Weights of a small mixture-of-experts language model, trained from scratch on English Wikipedia: a softmax router.
Below are experts of layer 9 (counted from 0) of a mixture-of-experts language model. Rows are named up (a neuron's input weights, with its number), down (a neuron's output weights, with its number) and show model dimensions 0-255. Each number is 500 + 25 x the weight over its row's rms, rounded and kept within 0 to 999. Numbers have three digits each.
Before each expert's rows: a language model's description of what the expert responds to. This comes from a sample of Wikipedia text that the model never trained on.

# expert 40
What it handles: Music credits and bands
up1:524507467514489535542502473481494498522511496495503482524465451558512493503498453525503533496498528494520506461486496513517506503543520499540541504549499500516466504539507542486524491525506498565513466516477495519496498502512525483443466518501476519549476500495511475473536488469504483516454471547506466538484450522491492483483498491502504496468510505497503508488507521520498507480455492523478449513505492547517471522488542471537520467514511473531515506514459508478511518535507514552514461513520494437497499501502532457517529492484468469508513462533491507491508512450499484486497503538488484526516461495490507482455580475479475498508491487502463499456505520493520542489443536465515495526543513530496516484469534476517516521442500485471479536503527488486472485494529514
down1:501486501511494508518460503457519489502434488514499512511472478479442510504447512511527544550547501479517478509498512555476507550439506473527546490485522502507502530484532507472510479504487499535427537485522445471513445505511510515508474497451492523525474511471536478529498491493542516501521480467529519500461506479514501513534512505447502499500477481525528529484518491528479491491502498548479518500478514506521479500508518500492501489499487493502470515479528477522505496498497480532449517462490534516487503494518524508488473417505487526474493480459494515530475490502524514497505489499485488495479485498472413502507541521497481527492475492546495544497481468522486493513512531453478470478502547516467496481515538491497516530496531497482469515533543480501535505540517475
up2:509505456484488534461509467499499512511483528510468518511536507527489482462519496508491523453477538511524521481482482558524476493488546466438549499472495480509503475483501561504508499494481515508477485539516489498461485479453517529488501526504494522542500474474482526475507518477507472479545461488470472526487499498538523488482514489475479516462521515536523519543498487476515473544514490496475477498492480556481472505431535496529515502535506485517488477479494479512488502558510508465525499461515497508513485503466482487505527476518479506462493514522496504496492482496455542519466496517504483492533526524544460509494459533546504497467518479526469503525485542498507469475548492548460495502504464526536556521517560483529466509492500515498483527491449487536519497533492502
down2:511499525473501499488506545544521521500458476488506524513530547446516447470514525521479481479544530494515480540478522510537484565513503526505522488449455514510483513534497460478498473450535521496524507514477492447532493525489500527516522522467485512508487492493553539468469486520503471504517497474529508486512530512484466507513492494508525460506465512540522501501473461523448466486521484512461507538489501464502493526468496522495493520511496489488496500519483500566489489491506491519532516508514535576487506484479516490513466535472536495529460513485494524524409463499504519509487521521480487500469469461482476511501498515480448506504467473454513539493472502548482523488483505508535546532481509512515454488505480518488494493526495528514498487496485471502479503494510470
up3:504488492518499506513475499482509497503483504488522508478502558454477465481490526498469547488513506503518498491468550506439476517481503522456499531464467536540512488492461455446528510483485510536484523518492560495529510457465560523500517515480505522491519505535493543505462495465468517496505512481495483530521509477497548551508525483465514489519513479477521504512493495454534504539520516496515529486501454527485452445529514520509495522499497481474466531479497540501485520495431503497518492557519544550470524492478551524513496520550502492510491525511499479493502525500504508506508486498457463486454486477520498498458522475468490489513539515537500471496453488490518470496544493488465507480511511462487540519499456478474495495480499539482491514478541531490486511501483515
down3:484511575503454531485522507472500522494490468487504488504484486528540560473495517482501487539514543501510520486549508469507516524470488503492473473427540517547519459482495514517485512462446501504479528511437535478526430509499509514514512529479492513516465489519552498461487521517528502461498515519510485484511523502502512516507504451500506525527499475514443487509497490487493522467528512500472483491487507450523527529485501508463504507496494507529523476485513500478487498445505497515504530540506489533478451497472502515552509506487524518530466468493497490507510491488523491537489513438505469494472551458538503509512459481517555495513517506504521523527483526470492521483513474458522484498462527496509463503488520490480467536455490464549489513526529498498508485539508477
up4:478509500471487521465521531527527508474480526488545517510562518495508506519496505515497491512496513480454533466462478477510505478480499493492503511509502507499512499490488481419493477496495516514477537473498511498517536521524503469519498501516504513514503495525515515524521466440505494551486466504459498465502497493516524496527529473459527515548519490469508504520482490529518493475536507497498523450501533524460491488527471522480483529476472507575522506514438504542462529501521499494493480550510503507501549509450489506525515463497566440543507465554495518465539517476501522466487523459476493506523486487508503483494478483516536495525548525463459497503478489480503494482461490516486571496470486528470505487476471497486484528483477465513527550504478502487501483513459487
down4:509460482501510501514473544459517523495530505482480500462513507527476477465505490500482484495534511502512469471522468493483466479511482538491482497475470522463481532510517500529484528471493512448529494547542478492505518506521496505513509508529516527458473523494532483500534476466491530514484509483492537505467523504488523530514530503477499500511496493466498472530504504469538472458500473514476529498561507517516529468526503468518480525507516519489465523495497494518525477488515481511504478569449497522481465519487465498488471545493487557488501520537522470532479513455534492498477448475576529472498531487542510519550455494497471475470485508505500507541551492465515469492488490501525514512546453471502505463537488522462502481464521527506436518494467508504507500507502453
up5:472470482467505513465493518489495469518459504495497481486513501531450450538554504521488515497458535520498479537523469539537488482456513477468514491477482477531470469534501479527520514502522489559483512473528468492509487508463498521519536514520438493528495523517514516513521523506480482510469494483499478499492494477450514528489526484547477471459519544500483515488468481525496482505504463495462479527483513516531511498526485481512502514521517502510515489549541456493528470511577550433519463497532505473494486477523499514504519462506480484506490502504459475488508479551511506481525480535487502532498510516532441511495476541516531496462506460509534527528505497501479519499514496480473509544499485493545468494519494503501477504527535520472467521505553479493542485509488550
down5:532516485513516461527477491493522480489486429473517502529495515480467507510467522514498481506531513482500532489445476510502487535519490456510514499529485477523473528522511517511539437502533513462487471544527461472528523519521525489461467504454515536528501514456496552509481503485476496528485483469514506509532518537517495519530450514473552535488508476542524472507500504443484515525487569478487576502512486507461456499491525505495513483530481471478491488501465471509485567502505490532504462510503498500519494506472505482471502515531511531493506542499537531528480525512542512502477506448487487526510482520500505475443538525509467509492473517495501477454476485475470492467494549478493480499530464517482517481516506519507504503465474493495524487509474522501475535519489474
up6:501493453543516499528481511515518503491486507484513477463486506451511493525573498517459556527524489511503501479503504448475494497488526519483488496518473534533483479533529480499485479478491514552489492492525528507520503541498492523504511552487502498456472468517472536503499478482476515467489512501495495527507466485540469503536530533501508501453501469514511514510482492541509510495444509470442499487482473531457533517516463476518524486498520498520493523466516541463517477557478495477521499572512473488481496488511473513476469520523505496505507476580504498495528576524485493498519510522494482485469498521517495490475556497487472544499565498499448469481516531495542507525545492508493520474531500507502533450468478513474485488536503474509484493484527513505502511494519485
down6:513498538454540496508545504464480468476520490509496486509463508491538489496493503510491541505470489547505504469490484452530510494501509476537517471515479495464490514512486515507464520525535454504494485497436478530510544490550487539483474485510496534489478515505529523447504496518492475511479539518461520496447508455524514493515523521497474474505464504486478462487520459521507484480510512514489507540490495513478522510565474493525496491495411513529508509472496500517500421516495469510463496513545503521488501448482501481526468510471473531490505529493496540545509513495478486545503506480526528513522511538505485464519444477477562491462516516512540490526484507509497506478490528512509456499496497513539487510513515491503492478476486481509486526561499472468512444502511521
up7:485470507490517490494530523534474475435449529522500477512509516467495482488526523500484522542497483471492487512513531528493509504501525512558483475481511511534520491527479479529458515513497466569489516465503510496487456512497478509523527512496480494501476527527490467506508487466520447547492470504529499482445461517513516536482508485533539486507485522483487536495499476521508474468506520533493491505475449532553500473516453527480493522475501508467494540510513544479524500521473514462486474504528515505460505507512544504569462516527487472527508527479497482488503457504475505477524479460502483489475503492538494494493500539484558509517540486484533497511526485481517519495489460477497494519481516483568451508515440488476511526519526502468495497463536468510536474469478523
down7:498486471454512497469498475526508471509525497485507532516496485473574511505474489482485467497514540507502533497490456459475510524509493509509457486553513520498470533516527511510502466547499531467521488520507487500516513523535533459475493493449502515481493471487552486498510477471515483479490506517456502495539456524479516476539497511465523548520489482503495450498461509484463470481482544519531503486537516521503504481508488526530476506538500463507478498472477495504479520484459469566509498521473491504529524540526496511458484526506494492530473490498499525536489503470504511508468521493493479544483486516473465495476468531542492537498516522442517522469525509434507449532508525522548484483468515518468528498515512497543552507465462531511509488507464547500496477501518481
up8:485479442490478496520489504505521494535517473483475488447500490507552477449504482483509514481518472540511511497510520500501512550460507474546493500499477516526458498492527513475442448524523480442506520503509514520512497497495469554510492564505472486504475481476527474459471495534520526527485490509506510520533471470495493525485492494543511488457494489508494492469513501529516483478529486482495545477461502496496504495524556453518488507501507511460486511520497530504485457528493504506487501517502532487479459476494513504532507513506488519498544485532499491459531527530502472487503474510530524521506521462504511547459578520539504476474441504494510505527461507493486496546527539501505548438466472480524526470497523502500512514480549486496468491476516503525504489440481517
down8:562472510503494511522520517499486479535506464492443474519506480468511490498459514514506556499498514501539493500525461497504473521493502509522503508465516495521503488542516480527512497446489496518470493495559502513516525540459537498503450479492491516486483530524464496494505543516489501476513469489519462498460478485502529497489482468484511453490522495505486517536540472485503502494465506498530550510478515501487509493531482478475478456507499528494538465471529500484470461498528470524486513497518500498443473493507487490497530504498463549509505524501515464527500530499515437535524518467468483517511512486555539540476489505501483457487541498513500510514527516518505514513467556450477482518495487530495504505499462476466566464540515433476508476542502526462502511531448486
up9:527484485483473519486515512523519459510494538527485459507474476467513510484560504477514528498511496491482513482539524474493521528481549567505457491468513467530484491483538490498472502474503484550448471484510507499487464536457477537521503527493448494524486502553515494473537500508496437480488486504516490511494503488515501496497495490482496480486537477490488506469510472556484497482527460459510480526475466547509513507549467507480474540448499525493510490515530531506458478531502530439491490469513499452506463457528503520530492527515500488513525517516478503500523526531459506483505514516506537510477542484505473499476543536500500487497531509537499513494478535490444520545533475497526526512512449529534501473514488476501491499498539471477478513545526494482526495480536518
down9:504495471481516529497492480488497529496475500479509532549505470524494520457462520507494466560508489518520465534476458492494519485541451471547495509491518556506483516510442507528507485474530538447525490511502478503487550502552506493475498479501479484486504466506493524509511500493501451536529465496489541528511530505511532520511535496540526530494506515504475517504481490494517507506519491468498519484475554522464472503480448529521478437499476465487477515462517507541531513469469493508493481528498542535489520494499458484498529494496485469491505532485537536514520524483491501507535513466518472524521506500531484516504485473456517495455505504459514487496482473477532463475537547483500444521478524528479497490531488489495486504478487506495524433522468551548485484512487538
up10:497507513501494483493497493505542522549475485523415499509501481448504527506517518495518514519497474523519514468496522534460450527484547523413483467479506540514451520495503503521511482497522477526491458502549499485469498541472534458483516459490522531509498521479508488461502489461495457521526521524488544471506509499511522477476544532454471523486539471494480571499478490505515501526495502507513505482490509506476485498495482526520487480493488514535500451505513520494472489470498501506525517507493505498497494513514484484498552480492539509492511543507491536488521531531476514488503501438524494480522500523499498494502501477522483488515551470515437474492479488477520491494476480500508478542539507504532494461558493458478498490504557471533492517489471474477486527549528461
down10:525496504491449481536462449462550472479481516501490512437504486526474486468507528535479501485501549473429497530532505498495476484524485521500481483539451522459506468473478487487514467488500506507538506455511507484506508480499449526514504519512460520495466501531531521521506456527450524515545525491498512511476518481528509516539509490483505491520475480521501472507492495539505442485547523492531518479479489482479529532533501501483453483475470503511503516530528540528502554454494479494516480495478503484514444511514474510516509521450472506529514509482501484496495508514485467519527505491509501501546547498541512517517423499509522466506504487486468493502528534445510491483524500531499473548467496509505517475500508484497473493499515542474500537509530515532479518517453495
up11:528497527492519526489492490518480501467505521482498486527460539527528562480519556467523523531531510510481495463494511466510507513507464543493480535492476491551505506487531464463495489494476495479508540524448498537513463502481501516501485512525479463514531480445531485501512514539532499470515505484499452491515512484512497490474455506477472527517489513454492469498534506533484495493490499491507456490480454473502532480522533565509494508484523457517513510480508498483471526491444467559502525505521498476447508494522506506507476517522494535486488506503506526526437454558523465552467469507500512509463502511502482468519531501511494487494473545491486511489472521511475492450529502517498514530498515516565485502501503492524520467479486474569504462479537522521490508515483511
down11:505489554541466471520498475488497466476470489516509550476526498457513477506506496517537506531490498453483522483553532506501475507489549503495496520509534509502483508466500518492516512503513457527507538504468487464516489501487505507468539573465466468469500495522486511522475533500466518480507487494501529478494482551483500541478485484493482502474492519494517552497525506519484501463443524501490430485493487518511545461512481509494540494511511489480475516510544548430540496477504496511516513439490468458469506466491502525504470503538499514501484469497513478439485501511510486504531507500451487500508505469507505486534549494487489465506508530532489507499511508498507526487504500465467478551492560490500484500497507479512530482522560530500520533536542502511532517461467524
up12:499500499464496481501513475478491500472487488478507505481526485502481496481463548468511517518498495487502505495519495496520519503504528503485501474487551497496505479476478509506483505510485509471559478470569493539504445529530481486515516504506467492461504487532500587445501519545541499515524465516495551504536513488519489544480484480487542516499462512498521514507522523488498486450481460457512494467520485492509516482522491506489475539500483488496478534512505518507509499518487519494512529496478527488540483484471450532524497520524516457486491490488497537504483457527501503535484522461444507452504515478516468555482479488479524489520481532520464482510487504489514495445542521482489538495485516501528516509491467486483505473500376505545504468508499504497514557515467487
down12:495502490531488490532510485481493484507492526490491513520499503459462501491503477524514520511509526489484517507542501507448480501481539429499518491482477506554499479481475520544474504516483443549502535522470477476493504470525507500488537468527489466546505507481483467507423467493524532489477486478518524522496485521527493531521477506470520487511482496487469515481509530465508484470474480479496477466521501468477506590536527498492478522477502499449492507534517524464553485530516525477518484505512523466497496475487495501475536497482453432509525490482507480497513516506493493507494534468472508503542532469496550507523488495478536454528543498567495546495521479508533479526504528469499467520465524516524460506482530493513521480524508486509501490516540497479527531500456513
up13:522498511487506475518534524496506499538503491490524512508489516508518494481514522480491550500523468531553503473507524508516499511513498501467503483479543471534451522485529526460495503532482544459453498465504491501515439546538429547465528497516484518531489478486508495520477545487515490493509525499488486471506523513492498501529495497492521476478522525479499477517483492550459509531454482475525526499555546445492502505539504516492502499491478449481536499502481471489406561460491488508517491504461491508518474506479488517520522538543508493479485510502465516493506504525519462477499465490459501526489540515460539500499510538462526520492504480527520523476526500491515505505524482527478497528467535512541478490481515468497465500537450505493457484508547504516485511482511519
down13:489514500525453482493513572482502474463445510527502547478504517517489489518500504519507505487449490473504451528497552498482486496520476488505489528467543480498502462444505527500517483505518534478468498504481478522556464509563535515496483502502512524517528539544474474493496530528490537529493516495523507509463486441491471488525491490494504481504528513514482484491502503508477503494541467506530460495520516535505470514472504465518523479461486463511522498479492482513484531511489523500516510457487509498513476485511509492505555532482480542507545480474503506483476534578466499479493503505516525474500558489474507439532548525501519477508465483530503486501482493474556497522516489449479489481486538528525475501496472478490516528471505498481462480471545529519501482539498472
up14:478460528514452510448518524534545517518535527485502532486529530479504525488485504464505513489500495517511534460511504517458511489518536566479498500463507508512498488469489512489537492464462501460478483476549478499461512485539501486517493511523461528523450531521496492534541466511511523535511462477506486472482529556476521506511468498533497482460508481470475521479516516529507491500543504503493487494521483505505507524485517480478500481512516492489528527575487480530484488500474498503503419487493486518464467564491549526473484526539485496492521481493516483526504495495462476472477516551496545495500549486514452466545494505510510468509477483494465468464517488485533510530507487512539513517459504522486517474491479523474503510478490515463507541530509516478486522487539481
down14:511468458491496487506525533498475486550466497502513519474488484494530516500490534516501526445522527487520518507456511515496508501529472459537539534498507450498523528502498482523460493505506516496508472455489515508493454478518473500528511471529491542493499485501486530490455475536530528542522519485475487556508488489574491493478476485502506475461494563512522497503498505528477501514493480471529434454560513536518479496510534500528479484488500471470444535473511490466474488532511484480517537467517504522491509483495507530501525518513501502459484534467506514524535471483540505511533544494530526505442458437483504491493505462473526480498465497498523487492543509497479497520523510497504485494518461471527501562501502496495499514465493480462456518515512504535524496504465510
up15:505493503533495479512475479523551504546529488495496524500476551528530514476469531477522511530467496515517493539492521466550481489522518501509517517490526515531494499470483517498514487489487519565515508461475552476499530489511538583486498492458495509527467474511483460540520503478451513481509507515487490509511511490511477496482494474508505480531484519518512508449518479566507492497512485499463487484519481462495476454520520508466497485518520490515499487524500491517485501560482453525512522493533536501465479507465437496515452500497477550481500531492499497488481470477493490485504468529443491484517491494490544511496546502498491505471492509528500528475485525476487500448521484492476492520521475479523466539504546474487456494464524515517481486532566499557487490541454495
down15:484492504502532502476473514504473464514523473519504458498462488507480522493505522484514482513512467481541499496504479465481499462508483525474509476497554509513489512477431454498555475465473490444491533476498490516518512525523521516533517516513455506513513499517472484474492522476484506492501497494495502508527504519534466465504535491570464501505543504519519469499485491488482492515451455510514453506499493518507493460487552516514509499530495480474490506470483513448509464487475507490496459468533493494520519485512503453510488517514505528478459497522526521535503525513550497483463516493494516521500477514446504493562547532517515484492524495488456505549498555477512502563491496444529527489583538500515512503538504504504472469507471546494503490483525492454485505490518528
up16:510492483553473526457471465458553514517479485499508476501482466523502454496466488496487487484519536505470516497492460520532503534518506497494515534483496501475475498519504508481536446472499498533483511513533484514479498528478511528526508536548535489527536482489517504489489510530527533548532488487500487540515495555484488502537557506471454483487514512522484551486502477497503484535496517454461507490514506519435503529468552482545498437496498495487556463498533509477548526478505493499504510477470498508534461466516447507554547513497501486501521497471506519522481509468497460451488486517532475488539479509530485489484526520508499486507469501504486479530488512496522500496513517486527464473507497510524453451497511487503493478529483548537491497493476470485533495468518460
down16:502499516484442517510476523551488536507503502530518502476511468491500487505500514505454474478490496493496493495527447539537503484460523520477500502531490526494547522475460499493473495457539498547465470501522505475533442512560512513521502534512478487486513537517535516494484515560503504493508533503499502530452532519495477506513477498526502502493468531516485470495525512497513509505534538516521495458516508505444525512495525513508471540463511530543499525531520518553460521513474430468516509463512480475482461511501513472493525480489526477433466454526471472550512496501533508455526496489517473436498500500464512486506498486506495487490442502502517500469552484520474494475500523487450502494531504481470505518499522504494502491489494517500525466483549462486498490488483532
up17:486510473494510455539485453516485492530482495458500529473482508493506498491509499454440537519511504541506524511502532511513510517505500525525475542490503508494482507497470491519477460526478495534515504476488562534484500463532451509475511554510529509524522462456515511465475501508516534481524523513496470512520471512490474505496478491451510461491486426508475520489495512528508498473479503465501499509497472509473504500521475489491500531496483507516487515497508524528496524504457500505532563520515531516455482502473463521492475557549540475511493524537502474461520467488521486469492501512505486507482534460485497520497509481463533471493535509515528504512415486503499512510512484513467515478479458452473563492486480491457484502451519500500484480543508489514485528555456519
down17:503501524481513523516522496492453495503518468497487485453491495508490561428502546489518522496554532471456503523469517500454451528446492498478471484503535522481541449512484493525480481484494479480482529553522505495473513541515492497476479528482509523468482520514494473493491515488506501508480510469470513507521516508517510478501489535499490503534481488524468495498514498504515520501491496496486459508456545470514523489535508527482498562527485515481480496514525475442456483446468446550497508509501490531492481501476521506485487530510480545528492528499509428511505543485544512527475496463493481530566515495501492475475484451490508467515553499507549508509490519519517520526476531492481489514500512523477479521520508477474547472481516481530474499493502510499504508526498563
up18:552482518485461507478497511468476496488442510522494486481513517475530466513556521485518512513480488507518502463474515503486484452504518488516518561496483480540481494490507449486483531500505519509495500524505485521513504469554505480511524541510564538452484503514488512474507447469518511481511487457497486484487505499471514470474531497486515499511497548463513491547516453522519484514410537493511497489509479529496501470514502533527498484456487459503494498472501501462474523517425501484529467517490501495488516496471511476473541542519517493504511527510459505464505506528460500510522487464520503500536558510523504465494497517497522517498511466532518501545503476504495508518471522469451448500526512493529501553453479494486509495504459534454510486512488511529518490534522528
down18:501518545474514497506522541463467505502528534553465546545475501475569534480510519550501471530477516506476472524503485462502531515490514509515475509518458499508527469498492495496538523487513479495477448503469500521539521469522494467505489516496431469517491527507510511518472527518500498458497501531465496461469468499485496512522529482537484501490474496512499486489472452495504488471477537577496467536506471449513508548504477464515519505482479494529506496449498484496508499480507510478477529554483478501498476489531502493538475504476510492478470511484520537500518450501459509570432520513521487496500509500484481480534455505507526486516534497495504512485491500530531497507506473469541513511467537510495491460480473516509509550542476525533487480473481478505481519487496492
up19:472497466463508473558511490476511517511475488510473482494489528480496500508479489525491506521504541481499488515482522498551488485505512493484501503494477493517452516525495513526490447500496522510564505483509505465495461494516555481455507495483476474516484494492488489516508560512486472519501495507575502519509482534483502483482439479504527438461514455510508450502510511504521535527520537513467465466478485541479518440535456491510511477488541491541467491503525494465506509503486485503530466489497484468501491559483526491521569516490520466524529520493566504455529498510554510498456452480506502452498447527535490452477532452494480512542467493518478492495493517490482507521492491530518499495518470481503509493527482507535507513501506516469518488502486478510518485484485485
down19:449462468499474468497472533454520495461542469575471516503472519495485491543450475504539479532510494499503479515489487486513552457505511499489519450533448489505509483493507495517518501537466527487493488508510496521505513488504524475513531485531480514465475496486511486493513459477564520513486489528515488479532523510496511500473508501487488496533565533482457493497521491495499484485527471482524509527500530512477543499510546532513477514463486495493468522468504527537534520507511524536460472522491494495488481497520514492484480506438454505478478535501502519517464536519512505465454454489509519508482507514532478484490529502477488467501519505515493452530503494511498519527494558485469508445539489464494502505485482527492496477497519509512464555513521551542540472556498503
up20:527498537461471484520506487483488518482486512498478499540510498458515513531511501497566482505484507495517510498454462496523454481491499527474524530496519453513506511494549477489490479470500492526469504499486474501508508522525464526525518505544470533426489511505511443494485553509543478468531532511489512509507515510496446504522499456485481457503494522512510462515483472474448490494497462514516503535518506510512502469507540532469519541487505471553558431532522466474468501511507488510510492489497477496489531476503497497477459499497519490486533501518479529481484483477538482506482510504514487497488524561523509516498501515522477463484495474525546502543447488508502456510491504478475443468529475536470479530496521420512492496508508533460479490483509504516484478473518492
down20:526500477500535486489488517475469509500486492534497464487482509511490466466488509518530459451505507484546483500432497541479472457516526485486508507457484537529439540523504496508492505481523508520518486533496483437520499498483545529494492520478492507533529513490514526494507497492497487514519518525505517474504483476428478492472465489536537485475495518491514502486524471543515444542519490491461453501523511522474510483442454547491520461500484500479487478474465485507520515517524426549474481504488517524521494481473474505567526526472478542504515481564529536527467512516518517509507497521493460516550487531537531477489507513486480502479493490520518488499501495514525511496496479499496519466514529550499502513497504485515505480514531514486451454489486515496530501546498489
up21:544504454494489459513499475463464496505475470510493468492540463507513501504494533481533501486498502526520481494508536476467469494498514478533494505511491516482494491504554536483485452531498495504514498513525548543524530444477477528523509514551508526499526543467517548521491509501465482492525458486436494471501478454527500518478511473515545514465541511525491500501513486495507476537503490521489463526487506509464516483468526502524480481464463506475512500525455504483473531473511504489484541476488469464476509497526477511490551498523504487513475519562464556530492512546526506511518503503500470526461536498555476491455533475522544480537517490548535506514467524504475456506500445504490505485513488503496506493472520472491467498513510506503477537472506485509480537514548511
down21:551500477529452486545508555459469467513525488519480547506498485521516499516540483467512491470502495488513520514511504505486476558511482491518501530502520513518470572510547469502479518482458447517528506522489506464520498483458520487460505484490501491498510512522502514503501522489473484488494546491525485504502492529551488436488486522521562467515487442491514504484507521483540506511490451518475516502499476517502459496493468509487474473485463512468490482489528485476496521494504493475469509507515480500445445462450495481464502541461545515506510525519516495526466475521509508557465485516510509464541519492495558522481521527482501468478501531508509509508458517530488507509539545488522483518494510491455502526508462542476503488476480495531469499502539506509530496470493521
up22:500536484487526485529481477492477497500444521476551518493530475476451498474474468511582511455532554479488459432483486446525520478481534497530462493503450537503506505521514488503459533482541511418535493526465506480447500488503519465514486503489470536507478496505498529511523500494494523519509491479505501516532481524540489491506482514504483503524520530508520481514531504501484504515499542429541502489524506537510500486501550563509507486508512486509534497513478487497497520519494504487515527535510516453482524538504482480506487533470521523496494480535511519468491490468510507485454481503541514465502510520501506490497515493471474470492515520507518529489546488505513468520479491501489471538487481541529524447459466526448504500530478491528502476490505499487509530495520492
down22:455488463503464485494458516489492525553525513535491503490508487524529511542497517530508500531480471491495516494466475509513453468474470467511494482505512544443517513527534517520508484528527482531505519522503471517485473500492488506536540481497529518517519469481566542533480532482529494506485457518515472476454510512432473497442505479506483505472467532500508526518467487507506492461556517512496513478516510517510540477485446493515513502510535517468522521510478529478539464498518486489497522551458493480499539540484515509509523475496454498514524451502501525490503511516499501479506509500497527485498549501498493518487480502495485505490506479511480518544444465499506542469507475542496488481516537521507500478551440494467518499555497475474490509505468466503482428491495492
up23:516484509494511485522502497535459504501492491493500476514531516528478498508510501509519526506509516485482491533480510469512487522587509527523514502471543557513506488474486499464488519485501468496468517543532491495452487508494479467489555492494539506506505450488509525506499500506518483541496479487478492486510500521550465491498493517498493493490490501502515536547504538517526527483489511497534476462501457551473548492486443495535514484534474523482500534432510547473467499508503491459501485528491488529546495450493501495515526503515503483502497507521462521528512551496487475493470483459496512481485552457482498523488460489440521519468550513502527485464509527489490483479518459462441488511471518477498472509515465522537457499541508498524518496499517490523471559472551505
down23:485498501492494508509490515470541508470498489501463569493541508477519571515526509486501487472458546524485448490537507498466478544513518489503478447491499458480500485494487537471476492543508508487460472483456463548508545430476501531455528500479507468465490469503548510461495508505486500570480512475511455459492504524487508492530479507528494536521513537496472498498469488494511485448492482501549456439517481561511509536516493513493487509494498489512515482505488468539528478488463518501516511498496484527501532487491534479496487550503500501488469470509504515529501470524504487506509524473506545487509512509477476552487498524508539471501500497469543475527485538489516470508507507485517493492456495476516506498519501511452490511481465495499512514534536501505501456533494530
up24:510545501542477527513483428501500501496508537473475509510482485489485527507472481480534516510491498543491460489472507477462479489477540513452495507549500540457503451480501435490553490503479523578440508558496497468498521501492525549524489479492473499474477441467478520497507527496496493521499523511473503524499482508491482526529506542485472540503534543490518518536453499475496499505517474480495531554519488491498513458465528512487509460473480491488511534503498520490490526512484491492517493502459519502539487480514536458484490469492499526525508534462488493513462517489481504503486484518479471527476530472502518476516510493501507503489505523514531486489482560507519464514531478477490512467529540488524446464507490530499533484495472507468495514524482469503493434523520491
down24:529474569488503536525483493493520480514502525510533477456472487523491497482460517521515503538536518498475471482443529507499510463482507527473514501507507489504500511483478483503516513470472466541483488503504501520513460476457515527474573527505495506511499504526509502509466482556482474457529492513486509467478496474505472482533501492500465521467507487504493541490519485556472492476522500457495454423508475469497494538514497526523486503497546551481496505510481538470500521521506473520486499478504462460496485511527475509513530510526525513491546498549455487483517516509487448493573518509471524460510535492480503529478509506464489497477514457512522504534476490461518490509518550478467509483504470467545521500540534476466487467508511516497500489543485473490532462502506481
up25:522488514484476453512497476517486501529524526496509508480542490451531477479480510462501486532510489529447515506512501544498545529511497524477498546526515505501490479481506506504473519472501486519455518493496539460531488522455459520523512567535505482488517485519503496488477530512512496534520528501518508508511497503481518546512493484516480507547522463500502462475461490553476491495520486461516541487518500484469526516491516459478506504535464498514544528524516513473539504504484506488511534482440505480500424434461474526498504471539492464488598515515496515486526511473488496494503479483487507472492555504537538493468513492506504490501490486487552447483490469492489489534548517488535498518483490502510497513454471506502513506496504507464481466470497492496447518493488520
down25:487490515524518494477510490503474531526479522495457508474520460487530478490494470522502495496513505494493481472501474522468494541488499544510517484431459523467521484532516513525469505479503525548493489539468484495521490483440501511508511522485490468501498517479514464479457534546479553504501466460513508507465501495511499501513484479506514488475528545506487518503558471477550466466493458515523488478529527467486486563537484499489494470499506488485541510530510506515498498467510453499515495535521553448466478487486511515540516523529464512519576524505485536522514475520487500523521490494454479473488511507561537543498476504495514495491525525473508539482520485481537514434541477469503501496465469496519471514486518502495524491495493479476495476508454531532493502527490468
up26:462492447490502462503465521475494516501526467484522487489520503500511505491478510527443509462514543524484515465476476502478474510527482503481479509515487493494505534505497518479456461498490496482509495490475497523478498460514515526505505473513471526535494514503490511555475499458558459482525520535508475543502462507498523513494494493485552455505522486510516468458514509474501527497489512475465487501493467564523511466509512500484520508481493486522512482433473503529522496519483442516471480512511474492492546476478444501476529497501503499499473546521528557495518513506487499494528492470474540474523523526521554512494558497468511493491535503480480509430502493484471473507495496542513576526533511506516505480462524445489476523485519483516501486445540514512489506478540492
down26:484494543521477475502561499500459572484462481486463482463458470506539478486505517505484532498456454526495498505542551498501488485511516522507530456467489483469497429527513465478497458556493535554527487489522474482513501508527514541486495474490476467478522467554508499472533550492502522469491497520541513521450519528546502506495528482492526500521544510508508522514487521520479511497498477472473497509461511479476475469517505539494512494480496510535453501494513522503517477490488520513483516564504521515470538485470538498534503496540512500493500508498461542456485548456482501455488478492514484455458518516489480530500513512492518528535512518481502468499470484520514500532498505463519510464479502471496508531506484514510490465472519515507487513500483479481523486487473467
up27:481547468515485523519530458534539506478474511514483541459500505466488479477521499460495496484503482456492523453496479523497513495553521513475489505474503504516459487494481515506543484485511553480551527510481497516502522534504553512500489532466476483534486515497470477497503486476460554444479484498568522505551494501465521510571482484517511486470519492501519480486487469501513514540551499507471482497502474525527498498512511465505484436514533448471490488565480487524516527499475518495518473528476471486477520506520554485468519507512502493510520478482525486496517517510509521531490470550537466477509461488519471485503548502538479500500508498537484479508494481491531488488513489475511499507506490498441521496497498517472488514484477478500489469519433513509484484468471447
down27:477502501503513505511517502485490489462521539540468460493517489496530489502484538478509531531515514513494485485496457447517536464499471478456479515528549478471551528534433522518474503534508487522501490430498551511421537492507514522498514497527501507494499516516490488506509531528558503502521497562491503533491496494520501506484519496496476479491502484465477507469473514502548528477512484502514465441513538489453438478509498469519473471467504524474466520467503528498539494505506501484466499513490497488486516486514505482512529497481499529478464488491503526532569465519499493530504509525513527513469517482517514494527474464487554494475530473513451505548491470454514530529503480489539514473533522507510470528482477512496473513511481500499503500541511480486541458514505492